config = dict(
    n_layer=11,
    d_model=224,
    n_experts=64,
    experts_per_token=8,
    d_expert=64,
    d_shared_expert=128,
    activation='swiglu',
    moe_layers=[0, 2, 4, 6, 8, 10],
    router_score='sigmoid',
    normalize_top_k=True,
    routed_scale=1.0,
    balance_loss=0.000211,
    balance_bias=True,
    init_std_router=0.00896,
    lr_router=0.000359,
    n_head=7,
    n_kv_head=1,
    head_dim=32,
    vocab_size=32000,
    norm='rmsnorm',
    norm_place='pre',
    norm_eps=1e-05,
    positions='rope',
    rope_base=10000.0,
    rope_fraction=1.0,
    qk_norm=False,
    attn_scale=0.177,
    tie_embeddings=False,
    parallel_block=False,
    init='normal',
    init_std_qkv=0.0334,
    init_std_o=0.0,
    init_std_up=0.0334,
    init_std_down=0.0,
    optimizer='ademamix',
    lr=0.000483,
    lr_mult_qkv=0.7,
    beta1=0.9,
    lr_head=0.00335,
    grad_clip=1.0,
    warmup_steps=286,
    schedule='wsd',
    decay_fraction=0.767,
    decay_shape='linear',
    final_lr_fraction=0.05,
    batch_tokens=32768,
    seq_len=256,
    doc_mask=False,
    z_loss=1e-05,
    train_tokens=306700000,
    steps=9360,
    dataset='wikipedia_en',
)
Below are experts of layer 4 (counted from 0) of a mixture-of-experts language model. Rows are named router (the router's row for the expert), down (a neuron's output weights, with its number) and show model dimensions 0-223. Each number is 128 + 24 x the weight over its row's rms, rounded and kept within 0 to 255. Numbers have three digits each.
Before each expert's rows: "comes before" lists some tokens at least twice as common just after its tokens as in all text; "raises" lists some tokens whose logits its average output raises strongly, later layers aside. This comes from a sample of Wikipedia text that the model never trained on. Tokens count by the router's weight.

# expert 63
comes before: " |", ";", "|", "th", ")", " m"
raises: ",", "s", " and", "-", ".", " in"
router:117129135121150097100120166147117108137134150144127094127148130157141164123102139110146144125125123147140130110133082100160105106140078150167158105102145136129147139138124152114151155152114161143099173122144140139132118151095121124173131121168112074116155086140136097110110125060116122077109133160171106135113096135110106146099117157101124141157121099126136139134169142109154111152150146120135128159126103177144111123094147114121125128175134128146138109121168142128102137111117164099119108146113166138152163105175153125131073105112139094089142113107110144133151115110165173153077109165131141160168076109158142136139149123194152153132136170129105095125134171169102125128124
down7:122095115122118118096166144095089171088154140132123103119154143143138127109067122177101116147120137145160157118150152118098063120100138133141104085138132159125091126143152128126119149121157149109094150100148125122130116119183150084151163128191133085116096111145168149099088154129108106137129161128132147106137121143117116060114143074128120112130129117082141137148164162094142086103109126108148102154147115150132124118130153125092141140127082144154117128129148134154168145148108139118091108135134080131090148131141084149116109113167179120190117117123140096141120126125131114128124115150112129085157126111096092091119112161118125128109132100111126162146120112127158110113140
down8:169147081131125118089178116138108117134145084090144110133135131161078099120120151148148148136116116125124134151096158105099117116140146123138117138188126108153152123124128118091141147112143122179124139120109156156116122107123145097088135125108094124112109200124140152102127131149164086178141095161137125095125121115144175097128153179142144054136138149164196131135119100105157126172098108144101058109118108115156149156169150146171159107170127097125108146163130120103153118130109113114138103140151138129152135124133114139155114129166135155132165131138118096112147114151153122104153146163163137110151131135135118129147134115134128129117158146120119101086074116129124114125119
down9:154123160149128117160092138128120103126102115133127120132121126126158103127156150116103102122104128143175132157143143092182144112179127109154170126117142138120083145124131176157095174129135147108148155152143082117104110098163108079125085119103113140134128114148124138173079125128118094140088158115161123144168129149089129129119117088133101146133158150132087149142122140091131145056097123141095116094098145080124145121134096128116150114130113139144166130135110153144123153160140114101092120111120087161155113133122094090126100152127157114140171121133133137174167146156089146135097131111135135088081108101130109137136141110147132130097158150082118153112151106157184134122137
down10:134103137147127145128153156095094185132115100133112127089120124129135134096181089152154125125097119116162105158143113116153154104091102141112137131132097100081054152116138155166129144182151152142112135133106107134134135143120163174120169109073111120139114125102122149136152105122154118101104117136113141122144169164098131150201122130154133156151117126083130134128154069125175123117157170145145167121114134086116141095147112134133122128112127132129139135133115133169143115116127164145146121098130144143121144143093154151102153150152132169136129143141130102127058077132121144148083132132174145125145131146122117151125075113107141128133132154103174114130136150141119152109174
down11:115136133176149151116120115084166134130106068083109122169124154105131152144159113108119117117108114109133182125108124140106164151124077152158066112149139108114135145128123138134113109147095117112144152174128129167162113130143157102122145106094140136126165129117117115102088163121144133161083132126168095079108106143111130090132163145102137120083155154140177112152111125134148066153131116137130096180133113135130133110186139116131101116149141162090118133155150122133155139124150148117119082139081105114133162135150124079119154111144157140124138171127131107104117146149154163092108113104106156101112127148160155141139142118125115094141152148165121125175153129160129150162125
down12:160083096113132175162142169105110140149134138121132138106137099102119148131133166162095114110147140114135120182150109120101146108151096173132095111109146110122136150154126137128129141119132156150121184147155188139096137133157146108111116148154120107127107116150124150141136143144138139116151113130094138171127138090124115148127108152105132143121144123108109129144091097125134125199128135127158162114160098127118098082145133111167138079102104147088075146137114152178127128126091136151125132116091137109113153167173139079122150100103176127120103101115141127137174128145112133127120109175135099136134103112149134100122087119159058114162130153126181124172143093106117140133141
down13:101120128123113147104150127146124154146098103103119125159134108102120162142122174122103117140142099153150152141149164152093109122123140159108124160129140120145118145127133139106137105101094178168133151117114108130130143120148056125114151117113182127196139121138173112087134173115143128123120101114126098114129120130122110114156154137150150152139146164108145099111142173146096120076147135122113163106134129127135127146134153094102207079139146103119147106157136112101099139163135141151114141129122115141144122125147151150176110082159121095114112149163115138101102105109111175133135134136161160101124099131133150110097104134148127088165098114153135134122135161050132192132157
down14:153113151119130100098107096142169102080124112158184140140130187126182129119109123107100154116162115099115107177156167135145156117132153145115104140169133092129169166156119097134131107115147058113136151136120107176178127133135107132132105120107149146129149145146100148121125154134138128068103125093100133113089091087163101129151157153154149121091177143124126137132120100131126108160110146158090144142129120132125125138125102104131130099105097169161118122143180140125108147140140175156080159126095121125134115114139078098121118152123110147143140107101146132119146110106149098154100090127124114118146098101164150087103132128108123128143139124091120092135129109116104154141165
down15:121176114172128138100111112132143068111142099125139133120126127102118115154131149114125119121118121112189120144142114123148100133107116130135172156146119084171126145101142159111120129123160145147085124144139079117175094113146120159130131112142187144096129132153116139127130177117138123155123146157104113163119122120155144154164131117124102143158151146101090133127137139146109119112140109128120143118090111134116131179075134126105111111146117132104181153141134125122160116107169117154127151124135148120115143158124086161123116151178084101117132144146118105190168151153119136122121075093120143151150090123119166150089142141126187088129130075180096171120114083118114103098132
down16:118156119187134114080123129127118110124131111132154077179113137114135105112115125162144127130099147145156131129085146119135100137190113142140119126105115176101129150060142115146123127145130101178093074118164125106161134105129117119138127139065125129140119156119167099107143121123170114134133112142148121139116143142143111134141169105154136127137121093102114125176090079067145138141131144114121102091122149129138153170129166097149139113123158081116135144127140163069152130150109119127092116129170138109154146132123096130141111158105119128118146133118149102095160108192114145142127123103125092137137124115147131109164125176111102108131171122081128119116186141137130131156160
down17:062125128147139117164143128139120134163168155147124134103093150149137115126073136117144128089127119159124131160151116123137126103147122138127145119159133133108148181154139137186114117126128120107152144145159101163140132121104149152131175092113136124140138138131137145109081104079111105107139152130119119133142115156140145147115102124096154098135108163126136164120142078159117149134104145128180104137105129120128130072115095147097099106155142167145134111092147123106094106121185153104142146166163164133162114095136131162106175118130125142127125119140114136084083175122160098124096164079134136121149140128135129199115152119126131105153105155134069109183135143150152118142137
down18:132128162073124104128107119138147174153125091124121148125152096090145168112116102150156103092136132127109104140105131127090135159109131123140136131167127135101099140137148117163117108168153092108159097125106107135121080093125103107134153130146114167120117174136136112136104075159108178103112104133158086082063117129149145140142114153103146147157142147104099168138124132141111166105148141136073129168107155121121127069120130117096136097082170124106103135144137115163119127122110112115126152140117122139141160128105134125109153150173122111112131131150113150133120129113114133100108132132160084156101117150099117123101093136045136101102101153150152158097145146095092141105125
down19:158127127101098109144133116146127116188129148087138139094114127087100121149132090118187113167098126125105108109109120116142094147120174146095144140150120126138101138127121167138104116152145119115144118104126148170153143161158078141141157128108126156126055181138156142111164137172105120147117100137116099097136126111165150183151141120122081189117163129134104112145112158151178177153108149099107113103131154126093142147146134157137128138098150120140110109108145078097146107137156127099110096102081110136137134126096158131093137154091128115115135119145106147172125118148128129143155152119085121107101163131105169109112115155132074124133138102129129165127126125137152140117121
down20:081154128143152127102110132145132127113101155164109129105087122094152106128155144106110107104130096108161167155151130146107097117135116107130046171098116136146106126126084096113145099132154125106101089130112107126102099112108144142124163114071073090123133164131093141146135135119108156117148144121133099115142124104184138120123122150098165094113151147143118094146125091111081156123126128103161096120125094100138120095135103140113099115111121140112125091131123131151162149110123133119119104098125111148141106098124120133172157108098123140118158091142094144102090102139165113093180131107121171145128168156134108133148134099100131125156112122081099092142169092159165124117096
down21:153107140139181078132128119131097126152134154170126156132116104146139131122114124185102125144099183124073095150129179089142155157166110117167132139156089142119078124133127116148108174141133155117117158134118128125147165138100112112107143135112110139131143156099140135152101130156084115106121131139144137125151126141156145129134126120154118154137097144141182147166144150139112115120119137110146153155098138116135118159135119115142115112149118086111106132135149099125154143139089137145123127126110127102139144138056126139100142147127125155113169123127186094115177116118108092123099126142126093112096136122130104095174163132087128141115139135061107126166161148096137111150215
down22:133113109058084135092130170116119137109165137118129121094103108089100103136120113155105120127148106162116137109135145133146141170084160173124125192182119134107185117117145130089134158111118126119103085099115153129124148117157147122119122173136110121158081164110109160117123140119175111122132136168105159123145150163120152136117141118141148157082121118148175146148136111155122145125118107154135108117123130084096123091211158143169150105135114092112139119112114134150127149139144117130114109138120130142130073130128114143126144127117091124169115120078113132129108104154088101090138129109125120133121126165123121095114139149110154126112100114094138166147138137090105137088178
down23:082123131086076103122098108116141114125102124130154149124118098115139087136126148109130100122099117121110116127137174148140124130094125140133115111131129105105130105119141113144136109063104149084150152084193108098124133177151091152124112104099116160155121178159131156124147155148194144146107156089156107122160147174105096083158113088130109092097121122103167128163098106142125131136112115178116187124125152154143140166127161139114081172143143165124141164151121152109075104167136110097111142139135129142127078133164115140142123161121110142098081144097100110147134132128122119136103131124142132124104139114117128153153119120134128147144101135112136127116132133098114155122171
down24:128121142154156096131139094111124117127120138144125119113127127146111104126136078128156142146104105134144135089147100108125112122151107140129141139145168137121152068138076125094168138121118140147117165121132151093167072159084125136180103083160106102098113106109097136118156105116132130161132142166140126127139121082132143177138130106127129134151103127160109134084128154132117091154138140156135142175125125135123105079110129125126154159128143121124129144102089170141146171158089123139145142099068143142119138137127137171080141147130162186156130144127150143134108129080150167172140152136145150174149094101150141166118168179128111164122108128122156117140126119130125189109132
down25:109138112100153136152160101159136118121095168104126153115103125110154124144123170133172121125151121086139142097157138151127141168137145159122084126138134173142159155092136119140145106123135146105131104118164127181162102125155106153113184156128135151135120132139157126104095108130143118112080115106085084107167140086141146125169096177123135119140128142117097142091062071134126140154139116098132119140137095096149119122096155116139115125110140139126129108142109139109144128123133143109097130094109116113128082103149120163220106114117131138172169144087127144146080111135162091131125160134142098163139156108110142106093155099130124131165130123127127144108115128125098129128081

# expert 40
comes before: " |", "th", ";", "–19", " m", " /"
raises: "–19", "===", " and", "\n", " &", "=="
router:105134170063108117105121153116110100130158140111111101126150152143123136114091168133155117135150089157151135097149105126129106135142079157146147114091137129120159155153125166097134136147111137148125148119141168127156137138086101118192120130160123097125160100124120112119116118065126117092128119127169120174098115166117111100118153112094149144171122089127142110137144121116138098154148094131122123134131101165146114125122103143121145164151121096157120138144161147121089129101129119075135148140125164113132138094166137123136076110128118082115140095094091134124155114107184147143078122155120145142152104132142163133133141122178173146116125130163100131110142172167097112155080
down7:120125134164168109136125153139125145106129103132129160130083174127125188136115100123148140144175152087120125149115089131120115109105156114157118114122118156104147091160140093155134156117098164159097103162110180109108118172102114133077105125115102110152139165163118154128132121117108101095150165131118098144137143169126115153115123124133138111129115154080135144156130095179141099113139180180137180108117124130126138123083134103153143074128124136125143124128098166108116111125129127147129160122101132191159127088135146114081121115127147152117093122135155129123100174131101145093136126151136115145149099133118091100104117134088103109148105138100140121136129082169093117177129
down8:149104168135141113146109141136165102113138140057142162108127106132111141141112140097147105109132126142110148126127121115148131135132096130104111133152145092108132169115112117149145093094087154131152131112115124109112113144125182126134116086144101153140083156120114116089047182170125101101113162135114138088133098123115151135107129187142140135156123144120136142125099205127098121141130140169112142132128135125185071187137113104144106112113114117134153135114152079140150110101158141125121141135090116125135106164117130128079144135122109154112115144126148125116170119157174136133101125144150161168161108108167146140103159088114105125124112142124118115167136140153088094141115
down9:179137095127122123149084101165125158109110086162120111142117099111085146114177111122069139133148142099134092113112139090143152104054125164119146115093116109119116123115093100142155125136102119165112134154111176104070133174134138112105128124120136135110140094103180100080097114134121111084162143165136128141082149087131161128094164109108137152128142089127115139121139124128118122110151142075154128120145127122162084124152128145103146110100118147137137161141145108157142110126102132184078112152124128145102125140143149107145110110143154142178119084113159144112127138117159144120125122106120132123151109097115106133109124174132117097132126130156118121121118123096164108075109
down10:129170127127131126148131150122160141142159129107184131107133138164166124142101112115178175093118114144084074087132108087133076166131120146158114123106112123118118142147134118119119141088091123141108106153114102109161108130156144112125171128169119180112082169146118131127103121185129140159116131164153127160106094118150145175097099117138129151111118155104123160102090151143133132172157111131143158155120146184131159120111121161139143132157144092138089174090158132122156129129143142112155132130087183144150117116150092138113117093122167128119143146146111135125099154118152146108118147137106114127156131127143144199177115138110141148125123091149131141110118110122097125137113
down11:159135123146144102135172132116104128121146142141117096069147151156111109141153131150093130122138156133127103157127137116152127094157130132113120134076135128093136142115122112114145098169141135096152108137121125124051097141130141117136093080128139134111099097123091151132179125131149144137132119184082120184120118103149151102129063148141100083136111130121152159090106124165127153110094116106096148114095113156135098076143149121164090153138088139163107138143179128121120116129111107132105104103107115137155120120129169122145123137161133119140145104102155144103148089094098133129119161117116163149170131141105149105106150138129136146148088154136098094128123172102110100087081
down12:142096129106108198134133122118145128161146128141133124143144130158135141115124162093127157134084149138100119082087111114171132112145059142109115120133140097148136142096130133095119132122112132136132119111131141136139143120124145111118112156138161111118090116124159084147165154150126147130136144099107118142157123111173166147072152112128116132131102130143149131123154175130119100123122138144094120161073126133117110171119148111155106144150122097165132109097139129104141169114153105129131173107138106131170139103064123161125119155133128112079104151140113127129132069120138094113128116094150107135097131132160143172150113178162167088099133146159181124120071138175121142137079
down13:140122117103091116123111106153116128152132125094094160169140169128151126122126133135107149110152141138107153120119138091140158162106121124098138147134154104117142104126152122117188121167125122105118095127128126161141111145119142115131166099156118153122165114131156116109132133133150169134068082123118124116160138101129143154116060112138126169132136139157158180112178119124171114124120120102090126118124121130112165075189145175135095118093126153136148105152120165090184127139136143134180078143140162139135122124126143109097112101109140179102109115115129098109095157106134120093120160132148121162109117138129144131140164197138145142121160111116071120104159131125156154142145
down14:105151133091092101122153127106128149150136112130189124112165139122147098098133096135139145156109143150155122097128156135143110093135135166168116136145136151182110136123144150103116111124136108159172107108100132138163076094129159119149169139103124091160141116150138060093120186119141141168115128121124125129120121099164112113129148109105167129133125116153065120154137169111127110141115099138117121154127143158120146128129153135090135109088134121114118111114133115093154114102144103173137114147122163125145113117110091154172096100156078144142107135105118137150103117114136139139101105128109098148115128127193138121102187109190177113119139092115133151127112105155122158172129
down15:115123143112160116154120119096091062126175088116157083119143179137122134184191102148136125132131131138126144112135119137128112088104128128083137163123126149132152100136156106139140183155110138113108125096140098087134101127117134143121130135150203119152157111161163138138073119119127147120117144091105161156133151102121165145119138125180116167134135120118134126148158156106163125105112078106126166138092161131155101154131131099157127107124137109156139117134095113133126134113147094116132138107125136123126127134145118137124095072153074103109146109091111137135130150129119130200157128169129140114161144150123132158123080106102113109143071122145103132129123153132126111138087
down16:133166147117143099146128144159123168114148128147134163084135107166121132130103118136105105110090150144142083133107107156104133165061187128093109133135139134082110125103128134100137126104130134129162108142123081159165106167139151151150122119157129104110129170134114164136161071096154105152144096163134144146136139136134147111117149133128139109092146113139104162114113101092136145195138122128161094144150128093128134091130131149111110136163077109142148148133113147137105160131133121124108152103115132105138088123117110083133136131125182124124181135065130142076103141090115177139122153068140123101117136148119091114126133107102094149120124119171147145138131131111100102138126
down17:093127144119113073166100122102127126142122121137121081130153105130099134109132133154157134158089119116151141130122108092174152165132106153146123099127108151100100104132103162124133081110128159134131114150145131093096100160133155115163132112138198131131143129105131110110094163139104143141103159066134140146191200123152130110151113109140157168102157147162125125088121103148141164104116132124110104141141151108129136126114125132136157121151122127146141152143120117138151177185117115112151152167140136109143106147148141109132097138113139158158104142138132135132119144171091152106085169143126134082133122109126172143098134177080106096129177119088117097119129112151126089138136
down18:105120123150172117104150142128113170156116108123150134157115116092130158079120137161111133155139106113156072117152082134101097144099165157137123115110111098122110128133124153113092137195135105136143145130130154106153149132159129133097132135117120165124101130153128128113121156177130149108090116113116110144094134100089122142121126121149113119136093106089153155150155103152108115181141161148105127142140120094098117088096106100100060091105117125120123115136159158113129145132100089124119071133083131097118122103103136094111129099085172123159107135124116085120091161149125144099138140132095117075114124147093135124172152107114068116128134087134142165156152147131108125126118
down19:117137120110141098112098133118171098118108132154093126108083144145085155131120131105088060161136144094167141123107136126152135120155165105100138170065163149124143122122161112132128109087071139087132095079144138118155133164153137160084139133162108158165141190126117129106134103121131167105136126086122098143110107155105117137111156124168134158127138146126131093117139086108145101123147127131136123133128087141123130154102113097138082165121162149167148097151126099112111093170127123112084077101117159126114142126131101142117145113160104096106167103150108148149083153168154153156124108114162122098102117105122146130119129103126151146121158126142144128127139133114138107129119
down20:069130143176078119089135115097105144104152178125109135134103145153119129129117090148091176148134112096127146152124103178094154157081142120101173149131101160117099172131144082141131125150107091154130141148141167126105119148169143099138141123186138128145146146112144149107130121112143140159121118127128128116123109169118146135161099166124101103105162148105143097142154063143125127137128111168127098127132166149110106136131118147135138118109158149128093145104078109165169117130159163125131151134094146157120160114130152134134170129102132114156131130140143125103136131128111096125109111132144141094144139098121081133100138113073100126089081136156125122141157143097183140118160
down21:139155097177125120157160154179111139101117131131097112129112141149161096117152142144126109122121151135094122121131139127123148137126191137086102165152137144131126122134121139125162114145159138181103082171139137151096116092171122121130153109140111131131143202115125172165118107151130096106146113144075122132155137118104158152114123144127149157068097152161122156085115143148131171131135154078162136120100146096132119062138131147122154114124127139138098153099136116115107097140119141121129120118143115132076116092138117151163138135149138112120162152125111165140169141158133129105141130143130143130091086145153136097147123112112131139095126098073117102113137083119125122170192
down22:166125115117117160131106078129096145119152132163136133158149108114088155127162117109109156132173143143180159166209111138129087101177105110135136094146097099081110137110128140099142111134129116101162146176139140118129119125099121124108095099099114138157134104132120149116115119126172152083127139147114121121112143146107149156163145177133082151146130110101089146156149124116124131120161147113104132128125123120126140095152131105143101129112104137128113164098104133085127118150135102139114155160140086111121122147169192093149129150133155127161142157067099145130103139130131140106130134164120146118127113129106111114124157175101122084158154093136167140118117109194109136141103
down23:146103137118121117143141083113095139142121138127105098109132089148145122111169117083135146143147141089176089108116115132120144135144149141163143132152151146103080148083125103150086156156133139189141179119105142117082118126133106114175109124167110120134149136129106142154217094078116153163135106126146122142067178140118153138102141151139132104141113107126123081143115166104123127105164119136136135123108118139157156131191098108127133105148172116160094126114131094166098135118153155120104112127135088132111123154085126133145123122140103152105103144134110125093143129087109117134141100117114158139115119155113120113121109139128108132116120098139123126145141087108119155202114
down24:138090186114179157154106168097135153128149142104169153128158125139129142116119100117170107097164147105154141122167127155139068101143093140133114127175103079103167108121131125088122116111154175153146132160139099144135141124171152127114131114125183136101127152163141126127149134112153123149137103120154123154150136164133154148106147153105158113166089148157135163145131115147095135134142145119130121102125140096131168103138136129106108165117139119102149121145115102093146129143109137114140146124143096145084088111130138133096134092110127149138129157128136167127134156122150149121139119099104103132139147139121126122133176122142166076123153054109094118096084155199108136106152
down25:150120084100098158116152134134129116144160107107128169102162163132110120140114091135143178142159117082133139106149163149136131144144118145140126104143142115124091170146144111109164087133121116108140116130134106164130098115140158182135143117114109111108117166136151105104087131146132153142155123164109183181093124130147136135153092130134129159118154175132151152112107143134108092132091129143137148138106117136067148172163122140088110172143158132111131187128154134142133148152182118129171156143114168156156090091135127102163133124120129132131148103142148114106074141126176107128109179149139117097144141140137088158122145090110091134119098107112158110114100133147102118151138

# expert 24
comes before: " |", ";", " place", "th", " round", "·"
raises: " (", ",", " –", " to", " and", " or"
router:101154130104118126088129128142133134138162150143141108138132154163174136114109175134145136117134126155151156120137103108155072107113065157130142128123154108128139117135126178092158148136111152147108150092107123136127162134091131115160118114147130099143150108141126131108110114066112154094117120132164129153081120131112147114117108131097148145169141095137141110106167118126154108142146130115135116129140097153138093116123137129130122120173126104150134102128156143144075148121115178115106137131127156117117141096164150156137072135116130097090146098117086144133156110102181186176087133178124151145179124117169156109121166120164150135132151128158086122127133186148086100145141
down0:135119073133132095113139131137156119069071113141129145122131098138095131145107147137110147079193118117147133111128101135108131144148132142118162134113126103138121105111109127156069133136129106128154141146118123099118121138134134149146157121147139120130126099183136116119100103099121122114119140061097121134099126154111138112111103143128114145146163064099107137134116127091105107131103164113152108094126079140141114184118145082101124143140124159149081175174105128099071103105137160131113114156099120199143152188181093132124118121142134133088146135101097119118159130149167140163080156131119122119092128167124125119115144129124139129135131148120152118121161151142116105143127
down1:115089101145097131161102127145101155122087095125092147145152129156132116093139075100161111123155154123148071149158099107126132114124159165122121147131103129103119128152084111108094119157112122120075142164129157146107156137097114094103098136150110135122106142110060124164153121149128101149099090183124108082168136120135095149151117167121129100096079146150154112133095145120122132114131122117135089113125143128139147106156149150148176136096204089134118144144113097121138131121143086094126099148128098180144073137128111135138118103128151144143160137139124117118157112090125142100140168109165122109105120145115116111138088094104145117143132106135155122115147116092125138127104
down2:142137143115165149104112129198176135122094156164115129177127126153104118112090146122148146110106098162125147173144133164111161151090142177132118147092130128121110152101078141123132152151131128153135162165128133161162135119135098119162118154109137132109177121104127138075130127078109112116128091122105129144148090129135112143148125163094131153130108122117139152164119117097126144174165116126146102124167144122134117140126139117109150065118114101136101112103137158168141122124156144113151144088113116114141151101123115144113114161134115061147165112112131126079127111120123159151131118146124129112135113129122104149098128108132086172149159137128172093180065136114150110088147
down3:158140137107140094158145079114126137111118124140084113143168123079105112127103126130131120161127137154142134093096150103138093130174141064094149126110088147122097122120105147126097112155129119102106141120132119121142103123094130133114132166125143161099131096123175135102123151107130129135112138162134123144132122152141137125135134115131154123160119130126154150140102169124074124110110088117119131144149104082079162155083108174107140109137125141136129144108119125086145111116149104123153110109093133185135139145094110123103113134156131113133139070090174117116114122139131113160113150093134118172158142170135127208129112165146091133163146103149110211151119111135126095089122
down4:189110140128132153117133136101102118127117131154170052161171126111092131116136158137107143134118088132157130109171115114099088125124141116091169122092155073131102118141118144105103141147117099127109143135085135159098117151147124127140113132123148144093135106107115150118184107087137142113153148124118142137149159120127124107124155143139135118133185157127136142087172139091114114154147121144141108147137128101169099108112118133157115070140088134151116140114157109167100135140158116180125153126168139098101150155120146117106100139115116073096135151176114138128156149103126097133087151126115137131153124142140154160148154137153102090106122088158153197129139156155126133145112
down5:147120126164157096119122083161179066143098123103126119120101119091111143130148189114106113144146135150172096125115140181111123138091128098119129139085097124133096147127118124156086102137115115135147106097146157108149101149122129189107137152090080108095116095113151140108111125201132064123111136139100126148162121137114112124120159134131121110130133094117130088134132103051100117129124104159107120111146177094146116119107155146114143132117109108134125116118125108087124123160151153123106123150118132149106110148124152090156101141144097149156126152124164139117108130116128173128086147107107163134114110145124124112149114138144138087159100121146163140151126123185128109085122
down6:135117103135103142126108132125112106116111119133124109113141121126112122124163116114111135136146114141091145079099136156128164160101176132120138158078141152116148141116101094108118154128106120141119080106090121123132134092120131147109115125104064140110099071112110107107173120209138185124159149143135133148158120162118079118132144152151117123156078133132104120098127171049108129127143110148130143141125150126110118164178141150141091127141100107144159138160140088131137131141128093121088125121156152113096136125107125189150142118123136119093183146128144127070132142135130124092147124109127146098100146132124125109137109124104144140113127161126186151107146139180168135106148
down7:078098132113095102107154138108157090120146119083142145131107077143140127193108142121118136122109107165147111118144140158147104162138130128123155150143152147074125149143118133187130122174148130100103142106147133099167179133080133151092118151115157116109150118122176134145126129102157163122099119093120125139126111109124150137102113140111094135106123100121127149106153160171136125126126148160140149160153146111086132125074131127113090176134172102153146102143121094108071119126141124140154128098158127108166160128101142148080147143121096165094129127126123143099129095145130126149156107090140096139150128136168131155148123163161149101127109129143095180110142103163133125140089
down8:136149115147118152131124062107128106135129118093059145109148134113158122127162132091160143124139158097144105114107119146132129153139151090132161150135109133128145106137116106117115165139122087143167134159149106146140095128104103146125142146074117129099138125125075155175117124172120150119142123149130134117141131159106123152169171150143093096106077120133101147122108130084075148140093106120130149125079168113112135146157146111131144157166181102124114128100146156086151123136164148146113120118128096131106137099103104115128133107115132138197107152149098199109147121122121144105158121099130164109110140148113141122120130111084129104100110178109144157123178104155116108104128
down9:141127118132164111172115059110129110103093128165100113151187134154098127137155112134099116123162124120162115150166115113141149090141110167108130093189142137081104139147133101100166102116159115152111107148116116091104104116088144105127188152124118136091116095163089139123106149128169111156135088153103138114146154111120141145093117126112113113155084125126113074134134094158150133115116152101150159128140140136156124102139160105125144174126161170129130147147059107143136148118125109148125159109127119175104106124145090121141164129143132133151122148145156118156106155102136135101111094153124115091126094143140131124098124145163163120133143136093076126113113144125133157146101
down10:133159124126151139113139167111079146137110141104115114110123162110129144123110120129143139156147133106122114133114161096151096145112119171139157158165171141104137113111138110109160175140126166117123101140060115124126104113165159136129141107206114126131104144147158119158115059128157152131108053136086106112106130112154152154143117128137133122128114115099123158150089107149128131178098167087135156152162127141117149106118151088138081149155132156113125129138131110156167124152151121138142113148132113098114122090149156103149099136128145136124124115140109144107131147125159114129153138113122114144198120100127132065127103167108081168107097116122082145087126130125123101136109
down11:135117099133140112103124117133146125115138124113130162118136127198152125121115114170171109085158158121120088126117155117102149116149142097108115119107141160127156092166117123123121110120145104136131157099133152106130130159129150139125187127128119152137089124158156113093105091115085155153115165125125128091112140182113108130145119132135074127144148125109116112092153127095145129147136151146163126161078153084138117108082161166163125126142102168098120107149107085123184134130132098139124133129091122110134148102132152166110105144097108114134143106133135116149121140089147099090097156173134070110199129152116084108136102146095107138101132115146090095129133139110154171110126
down12:095116137123146142123109180112111105096135088110153091134096117148140123109103117083145127129160110130165147126063098120134138159117140140104115116086175149156169131157138136122124134097133132147139109094152120094100075169138105133069096093136152173124119134150151147107168130111153152099119126148149136114127110099105145143137117133110166131067156086103107146125110098161121149094116133111135131127137159114133155094107121192147145103144132142117073136110160110132120180149157133159099124111115179117159127116116135114120117142141105155132127123122172136129158159114143157108089144083129084154128099142122115134181104129148119117153141152082139090134098134116151134097120
down13:128089135113145134136157175105099157131127118147133126131130128126168134107162120161155146141087142142155098131080114135112122127140102133114137134152086146130115145134139150163127127167149077151164188129134169123129119118169127114137103146136102130123123086141084099099131129179074151112119137111161141125134144151101140111164116151116150153110172108158115118122126146138122120159109101135099117118112140136143102131132134172133080087152143121065155101117136180145109143134127148147136145119156093100094195153155145135137138125131130087194118179117126096140068124151105172119124114107123167096135115130088116130125115143087117116139155106137162115122086100109160135141150
down14:144177113138119136120146089148126157105168088137157093187116140137155093147110121154093101108128130141157111083114108099117112149127142103116187146096110133132112111119102078139108127136111157147134149149114129090149165110123147092119085129110154129128101160143115159107120119116109135148077105107128109086138128124189112170152097138131161099130114135126171088138132147141167135124138093122113135071101144089148126095169138118151145064114118131148126112135101128122144187148141125139151146112102121140102129113130136126177146159123112139111136169145124113139165114124094155107075150152142102122104160133128137095075141121132107105130159082126148160109153147089123125123117
down15:121144094153144170082119104146121148126172145152124141162070153116145121112143130153115120139121116131170160176130126128094127164149125119144098124107133145141157149102107131134161144145156142153155136157137151109124141105105118128074137122084125143111103123165151178081137130166140082095190163119120109108131110106111107116156092096143148115125111139112148119120153105101143129161136118126145074160146164076181098114119118121106104099095135149114144144112116129140101146104133138131104113141119181141139127152144121135111160151106172095138123094159098070106129140153137096114116121101166125056121138105122129121090094108086111106111147102136129122144128100137097100111106
down16:122116106115153149084171122144111115116114167154110166128163114102125156104114181148135121070151109143126145133163097099095156109134121109181140168122145160133127165105153134102073113156128106111125113133167132172133143140099140103108141118128057120146102135119143126182139100122112074145188125112139136088086142173108115105150112119118129106120123133144151159118142131115086127134144128133124129107115086148150097109130116132154101098085100083132115169160126109161123135105152122132110119140107160116108132144126146165115165118089112080124137113129165116130158141154109111114110126153133186084097100145125113115127134115153141168152098087110125126123139131110120134169154
down17:104140129138161102151092147121109112136152140110081106104142131139119130124142115131152173151115133125108131140096139137139191134134098143112121112095140204166128139080147115128087087125134118142125142133141123112126077131122133143110183132133137154134127113111122160125133159191131085134179126184135101168121127113096120108115087134147136123135116102106144096098172110150136161150141097146160100127157108135128107136120140144138102176127131115121133167085124089126158100122117118083109062136082172115116144125135121149148131110154142102146160148087157111085120152131127157098152122122114166146107125113141100156155132170127140127148143127100153132123193101109142111087135
down18:138195181121133145097138177191132154090106145129123129132125120114122109139133131111099135170146067076131147138136093164121085112127102091148156120133159148129106121118104144152101161103119091147107161145169125139124141143118085143171130133140134142114148134125139106133185093056125113092132163119139117095116095094157136101149111111147137104109150115147122128152148129156110101147139142122147134113151138122121105168110112112153132104151064100174145123140098085142113105121124141104100126119125136120145107128125101106181118111150133108118097092154172115133121136099125147157080118137148118129170117101172143153098145120145126114129139125107124135150148131100130107086176